From a checkpoint of a small mixture-of-experts model trained on Wikipedia.
Experts: 16 experts in each of 9 layers, 160 clamped SwiGLU neurons an expert, a softmax router.
Below are experts of layer 6 (counted from 0) of a mixture-of-experts language model. Rows are named router (the router's row for the expert), gate (a neuron's input weights, with its number), up (a neuron's input weights, with its number) and show model dimensions 0-63. Each number is 50 + 12 x the weight over its row's rms, rounded and kept within 0 to 99.
Before each expert's rows: a language model's description of what the expert responds to. This comes from a sample of Wikipedia text that the model never trained on.

# expert 8
Mid-word syllables. Syllables right after prefixes such as inter, im, pro, wel, as in intermixed, immigration, protagonist, welfare, plus apostrophes after football goal minutes.
router:44 46 30 63 50 36 35 32 40 49 59 39 57 47 56 63 41 42 47 50 20 56 35 52 39 36 49 58 56 41 40 63 43 32 35 32 67 51 36 60 77 48 47 40 44 60 55 53 48 57 44 53 65 47 45 42 30 48 62 26 65 60 65 64
gate2:25 44 45 43 44 60 59 41 26 57 53 56 69 39 44 61 52 60 51 58 53 55 66 61 54 52 42 62 58 54 45 54 89 55 55 56 73 51 53 52 26 43 33 46 19 39 49 67 78 56 53 58 40 29 50 68 41 59 44 40 42 70 50 59
up2:46 56 60 58 43 48 56 69 56 60 46 52 39 46 61 32 50 52 62 53 68 74 77 39 59 47 58 52 45 56 62 67 62 20 69 63 46 38 51 68 53 47 53 49 41 47 49 34 51 59 50 46 43 37 42 73 60 61 56 57 44 47 65 39
gate3:61 55 48 37 58 22 70 46 39 57 44 60 70 62 41 66 69 42 45 46 66 44 50 40 34 29 49 33 40 61 53 42 48 59 54 56 55 53 37 37 62 47 51 46 63 42 78 48 80 55 60 31 39 49 50 46 52 67 58 36 57 28 46 37
up3:31 69 53 69 59 49 66 75 54 23 61 61 48 39 36 35 46 35 51 48 44 59 50 43 71 35 69 36 46 62 55 30 46 62 67 51 57 46 50 46 61 53 48 51 70 40 52 53 61 64 27 36 46 46 49 55 58 64 52 52 52 46 44 41
gate4:61 54 39 62 48 35 45 28 43 49 61 29 57 63 49 64 57 41 63 26 44 50 43 70 64 40 48 43 52 43 35 39 39 24 62 46 39 67 39 50 69 35 56 70 55 55 56 40 52 48 56 55 63 34 80 44 55 58 58 57 61 41 46 47
up4:44 48 68 50 49 46 49 55 46 76 43 51 60 47 56 43 41 69 66 61 58 77 45 49 32 44 59 59 60 52 39 34 48 65 38 33 61 42 54 53 45 49 48 34 46 56 43 46 67 50 66 23 47 44 55 63 65 41 39 70 73 47 47 41
gate5:50 61 69 66 57 79 53 49 45 54 66 61 63 50 39 35 29 34 50 35 45 55 32 45 38 45 48 60 29 55 47 25 43 57 39 52 56 51 38 74 70 61 71 62 74 37 73 61 61 34 58 42 50 31 56 42 49 53 56 55 42 54 55 53
up5:60 64 43 69 44 63 55 31 38 54 51 60 53 23 67 63 36 45 36 43 47 65 43 49 43 51 24 72 18 44 38 67 55 39 37 56 74 45 60 54 92 53 48 57 70 54 41 52 48 44 53 54 48 37 43 55 52 37 39 55 38 57 61 47
gate6:52 63 47 63 31 47 57 45 48 42 44 39 43 45 64 70 47 62 89 37 41 50 45 56 47 48 40 33 48 56 51 51 32 30 60 41 20 53 46 41 73 32 48 44 55 57 64 51 24 62 57 50 38 35 39 57 55 58 32 46 62 44 47 42
up6:46 68 38 48 41 53 57 51 51 63 44 57 45 54 27 71 55 74 62 38 51 44 59 47 40 52 69 54 51 61 35 48 35 64 49 37 31 60 52 57 64 46 43 49 54 48 59 33 47 29 35 50 51 52 58 19 44 50 53 42 50 43 53 50
gate7:42 39 34 63 69 41 51 46 62 31 62 64 56 63 31 71 59 58 69 68 29 56 38 66 70 59 37 25 57 35 57 51 59 59 65 31 36 69 55 75 79 63 52 48 54 57 69 48 38 61 37 65 42 54 48 47 51 45 28 43 69 54 32 39
up7:43 49 42 60 69 50 53 33 61 64 55 66 50 44 61 50 38 46 38 59 51 74 38 56 62 42 66 47 48 18 44 45 53 56 69 54 48 59 22 52 38 64 51 59 50 44 64 34 52 47 51 52 46 59 73 32 33 31 55 43 49 44 35 57
gate8:81 34 46 51 52 61 62 66 60 38 49 60 40 47 50 34 49 59 49 40 42 55 47 54 57 37 66 43 46 40 51 46 59 37 42 42 51 47 39 61 73 43 60 39 56 62 58 40 56 45 60 39 51 33 44 53 53 28 25 53 70 49 17 63
up8:54 49 47 55 42 48 56 41 56 21 62 37 48 63 58 46 60 37 50 62 46 32 37 61 48 31 68 38 40 31 57 40 55 37 53 51 39 57 48 51 54 45 44 55 44 49 51 51 38 55 41 45 57 52 46 59 45 32 35 41 58 44 55 67
gate9:91 63 31 54 43 56 78 51 47 57 63 37 47 57 59 66 21 50 57 49 37 60 36 66 57 52 60 36 55 67 64 40 55 39 61 46 40 53 49 55 63 22 39 67 52 69 43 52 54 55 51 50 54 58 48 49 52 47 63 43 45 58 51 42
up9:93 48 40 40 35 60 37 60 59 48 44 49 37 52 75 60 50 72 61 55 45 63 48 55 57 52 59 59 50 58 65 40 54 24 68 54 34 62 70 56 53 52 53 55 43 65 56 49 47 49 59 50 26 59 62 49 57 41 62 30 22 54 49 36
gate10:59 53 54 43 76 56 52 52 49 46 57 44 65 41 32 52 51 41 41 60 59 53 49 43 51 34 41 43 79 64 37 30 65 68 62 50 47 57 35 35 51 46 52 61 49 44 61 49 45 64 23 61 58 43 48 73 61 56 58 57 51 66 31 55
up10:63 63 46 55 52 63 59 51 44 74 53 58 51 53 59 59 60 71 57 50 49 54 53 40 49 56 63 33 44 55 64 34 55 51 64 56 47 60 36 49 64 64 56 46 67 74 55 33 60 39 60 48 59 39 61 26 25 21 74 54 75 59 36 43
gate11:41 58 51 70 60 58 58 52 34 52 35 60 43 55 61 62 45 66 45 34 50 34 48 32 44 54 58 34 35 59 60 51 48 57 35 50 56 36 45 52 64 47 51 49 50 91 69 77 55 35 46 37 58 40 59 63 62 59 43 66 47 39 52 37
up11:31 64 33 51 59 47 52 39 46 53 26 71 48 59 45 80 26 64 36 32 43 34 62 56 47 77 44 53 31 54 59 64 53 59 42 63 50 48 46 55 60 41 60 37 44 61 87 47 49 49 56 36 47 51 50 54 41 52 57 52 49 47 39 51
gate12:49 30 54 80 51 54 56 43 57 66 53 58 47 70 59 58 65 37 52 52 50 48 28 59 44 49 39 48 77 74 61 55 48 58 45 48 53 72 25 52 54 44 53 55 46 54 29 34 45 49 61 52 42 40 50 56 64 60 48 58 65 45 55 35
up12:40 48 38 66 63 59 47 38 44 36 69 55 57 50 55 36 47 51 58 35 49 54 56 42 43 63 51 83 57 62 64 62 49 53 54 38 70 45 22 59 31 51 75 49 49 52 52 62 36 46 55 56 53 42 31 66 34 68 61 65 58 53 46 51
gate13:44 50 51 56 61 38 55 44 60 22 28 32 52 37 45 58 45 73 47 68 25 44 49 63 55 59 68 45 42 67 33 63 34 60 59 54 55 37 37 40 60 42 78 59 35 71 50 53 52 44 39 47 43 54 43 50 43 43 51 57 51 48 59 48
up13:64 55 41 67 49 43 56 63 28 58 12 55 67 52 51 62 63 54 58 59 44 54 48 58 33 57 58 30 48 44 34 54 36 38 52 62 35 67 45 53 42 53 48 50 44 36 72 63 49 62 17 39 47 26 45 56 36 55 40 64 36 64 32 28
gate14:72 41 25 56 39 54 57 36 57 52 36 44 39 53 48 45 47 50 44 62 33 42 76 53 63 75 63 39 38 43 43 49 26 45 46 51 48 50 47 43 33 53 45 51 45 56 38 51 43 53 71 44 48 59 46 54 41 39 57 56 52 44 50 32
up14:80 65 68 55 67 75 68 23 54 60 49 46 46 44 55 63 38 41 54 50 35 52 54 58 73 45 69 48 16 26 59 31 33 64 50 43 65 63 34 58 44 45 55 55 38 35 54 48 58 39 55 61 42 50 43 45 31 56 44 65 44 39 51 32
gate15:52 59 54 69 38 42 61 62 30 48 56 37 57 55 47 69 65 34 51 51 53 57 59 60 44 39 62 37 53 44 24 57 47 61 71 47 41 66 28 28 51 24 20 47 45 51 45 71 61 65 29 46 69 40 45 47 48 46 24 48 51 58 40 64
up15:53 48 39 48 50 51 54 44 59 66 59 50 63 38 40 58 57 47 60 48 38 78 52 69 61 46 60 42 32 43 58 45 65 57 80 51 22 62 56 43 65 48 34 56 49 40 53 64 47 51 33 38 71 53 38 43 46 49 19 51 56 49 39 72
gate16:69 41 41 50 47 39 60 37 74 62 64 41 57 68 55 36 55 59 38 27 53 54 57 41 43 63 44 40 42 53 69 52 47 60 45 51 61 48 57 68 46 59 55 71 59 47 65 36 48 42 73 30 35 45 68 54 46 66 68 34 51 29 52 43
up16:43 40 50 53 51 70 48 51 33 63 60 46 35 51 38 50 68 63 44 39 64 52 46 34 46 45 44 45 40 69 67 45 33 36 52 55 60 52 39 48 42 38 38 71 61 58 37 42 49 55 78 50 29 36 80 45 67 63 68 61 54 54 47 50
gate17:47 57 55 42 51 41 63 34 51 75 65 32 57 61 52 51 44 57 53 73 43 42 45 63 44 60 68 56 39 36 47 47 36 39 63 45 56 26 52 51 36 54 56 54 56 36 68 33 54 55 34 32 52 45 28 66 48 33 33 49 65 63 33 14
up17:32 55 57 44 32 52 61 43 51 71 66 49 63 25 53 51 67 67 76 45 74 66 28 47 41 45 57 66 44 49 53 53 54 43 55 24 79 50 62 55 57 60 48 40 47 43 59 43 58 39 34 62 49 53 60 57 43 35 63 48 64 55 30 41
gate18:62 43 55 71 54 59 52 62 32 40 50 42 62 65 55 71 65 38 54 32 32 54 59 47 46 53 56 40 49 62 52 44 53 45 59 54 50 34 39 43 45 49 51 63 42 56 49 40 37 60 49 53 58 35 22 31 57 37 53 37 58 22 37 45
up18:47 35 75 56 71 68 50 26 37 49 72 53 49 36 50 44 45 24 35 41 42 61 46 36 61 53 41 42 37 62 56 51 54 44 35 38 48 46 42 57 44 60 56 47 70 52 56 61 69 60 48 56 75 21 35 47 43 48 48 55 28 70 54 50
gate19:43 61 28 44 54 31 65 35 47 55 46 49 66 62 44 41 73 49 67 41 31 46 41 45 58 42 41 52 34 64 57 61 39 40 62 62 41 44 34 79 57 77 78 46 61 66 51 47 55 37 49 47 38 40 51 43 58 43 63 39 53 54 46 52
up19:69 40 64 46 43 59 63 40 43 66 50 44 33 34 68 62 54 38 37 48 51 51 18 54 41 56 72 47 43 47 50 58 66 53 56 47 52 72 60 57 49 33 39 54 59 65 51 72 51 47 46 35 40 53 47 53 39 61 41 61 52 74 32 56
gate20:60 57 49 41 66 59 53 38 53 43 53 61 47 48 47 50 55 59 56 37 73 62 54 48 69 28 61 58 56 74 74 54 34 42 47 52 46 77 45 43 61 21 48 47 62 57 61 67 63 44 45 39 47 33 58 63 68 66 52 51 33 50 55 59
up20:74 55 71 59 39 48 50 49 60 43 52 47 34 60 59 41 47 53 61 43 60 33 51 28 63 50 48 73 48 59 84 54 30 42 42 53 30 48 42 44 68 31 53 41 53 51 49 37 21 47 38 38 54 55 49 58 60 66 55 55 57 28 59 45
gate21:54 52 54 45 64 43 54 44 48 52 53 31 76 56 42 35 60 42 48 40 47 51 45 54 51 35 55 33 39 36 61 41 52 38 72 72 76 53 41 63 51 61 63 38 67 45 40 57 62 57 43 45 46 45 48 39 43 54 54 38 47 23 46 47
up21:58 40 58 41 74 49 39 78 31 52 40 59 51 54 67 55 44 56 43 62 59 43 62 42 21 46 55 72 42 42 40 45 47 51 53 52 52 42 49 82 39 36 46 46 52 47 49 65 31 38 65 15 36 67 54 42 45 39 70 53 57 49 47 52
gate22:49 48 61 53 50 44 67 62 55 73 62 58 82 58 31 49 45 38 61 43 57 39 65 73 43 60 37 63 41 60 48 63 24 48 35 56 57 48 21 49 51 44 37 48 47 36 48 39 75 48 42 56 55 33 42 40 36 72 38 39 36 43 42 64
up22:57 51 50 49 58 46 54 63 53 48 60 68 67 44 40 58 38 33 48 54 46 44 54 48 18 49 78 37 55 51 50 61 26 51 44 47 41 42 42 35 39 11 58 54 46 39 34 67 40 43 67 36 51 53 36 53 57 52 47 48 44 24 43 76
gate23:56 79 28 70 70 51 88 35 34 63 48 49 44 35 45 58 68 33 61 62 57 37 59 42 63 33 64 42 62 39 52 61 56 40 52 40 49 54 54 57 58 41 48 37 30 47 66 34 79 59 44 41 61 51 47 42 36 75 46 55 22 62 51 41
up23:46 82 39 71 57 50 55 40 38 52 44 59 40 65 33 50 38 60 73 48 42 57 54 63 47 57 48 60 33 63 53 68 48 48 54 59 44 53 64 72 35 51 41 48 43 50 50 31 56 57 48 44 48 63 53 54 40 52 60 52 38 64 63 53
gate24:55 57 52 64 48 55 68 72 58 60 74 54 72 54 52 68 30 54 42 50 45 40 58 53 36 54 61 24 67 41 43 55 59 41 35 50 69 56 43 61 65 52 43 46 47 50 67 28 50 53 65 49 46 42 67 56 49 68 53 41 62 56 61 13
up24:57 38 33 56 40 41 42 51 60 54 37 50 58 37 47 56 26 52 28 73 37 48 51 57 26 40 42 24 62 40 46 45 56 38 34 53 62 57 53 46 69 34 56 58 54 53 32 46 47 53 70 45 43 41 74 56 55 56 51 47 50 54 60 43
gate25:62 34 53 48 46 46 44 35 43 33 59 45 65 61 46 61 42 38 49 53 76 36 54 52 30 52 73 39 57 41 66 35 41 61 79 61 50 49 32 21 53 33 45 26 46 38 41 34 68 55 47 48 26 47 58 39 47 46 55 49 52 56 48 40
up25:46 48 52 31 55 45 45 24 50 56 72 72 77 41 45 39 24 40 52 28 55 59 47 56 54 59 63 52 58 44 57 49 43 24 45 49 52 47 49 12 41 42 29 33 49 39 42 39 53 49 55 49 41 59 48 24 29 50 80 55 39 45 43 53
gate26:23 46 40 60 39 50 63 56 50 42 39 56 47 50 39 38 52 55 56 55 41 57 38 62 53 55 43 52 36 59 39 71 24 47 40 61 68 57 49 37 46 27 27 68 42 43 38 63 50 49 62 26 36 65 49 61 62 44 51 66 68 34 61 66
up26:29 56 48 47 50 44 55 55 46 44 53 55 59 50 39 54 56 42 51 40 50 48 53 38 63 38 28 39 43 49 56 39 35 80 57 48 57 67 33 40 60 57 52 39 59 58 39 54 55 48 50 55 55 48 36 41 65 50 36 57 37 52 56 47
gate27:38 49 60 48 54 45 63 60 47 60 69 34 59 56 49 54 46 43 55 48 41 48 61 63 54 51 44 34 44 46 42 45 61 54 36 64 43 53 73 28 70 46 50 45 60 43 39 67 62 57 35 44 64 48 36 47 53 28 19 50 51 73 50 38
up27:50 59 62 42 48 69 63 55 50 58 47 61 57 45 81 40 62 32 42 54 68 51 62 39 33 37 47 49 65 47 45 33 55 48 81 33 48 54 60 37 35 54 24 52 47 29 51 43 61 55 48 55 17 54 70 55 64 59 61 50 26 70 66 47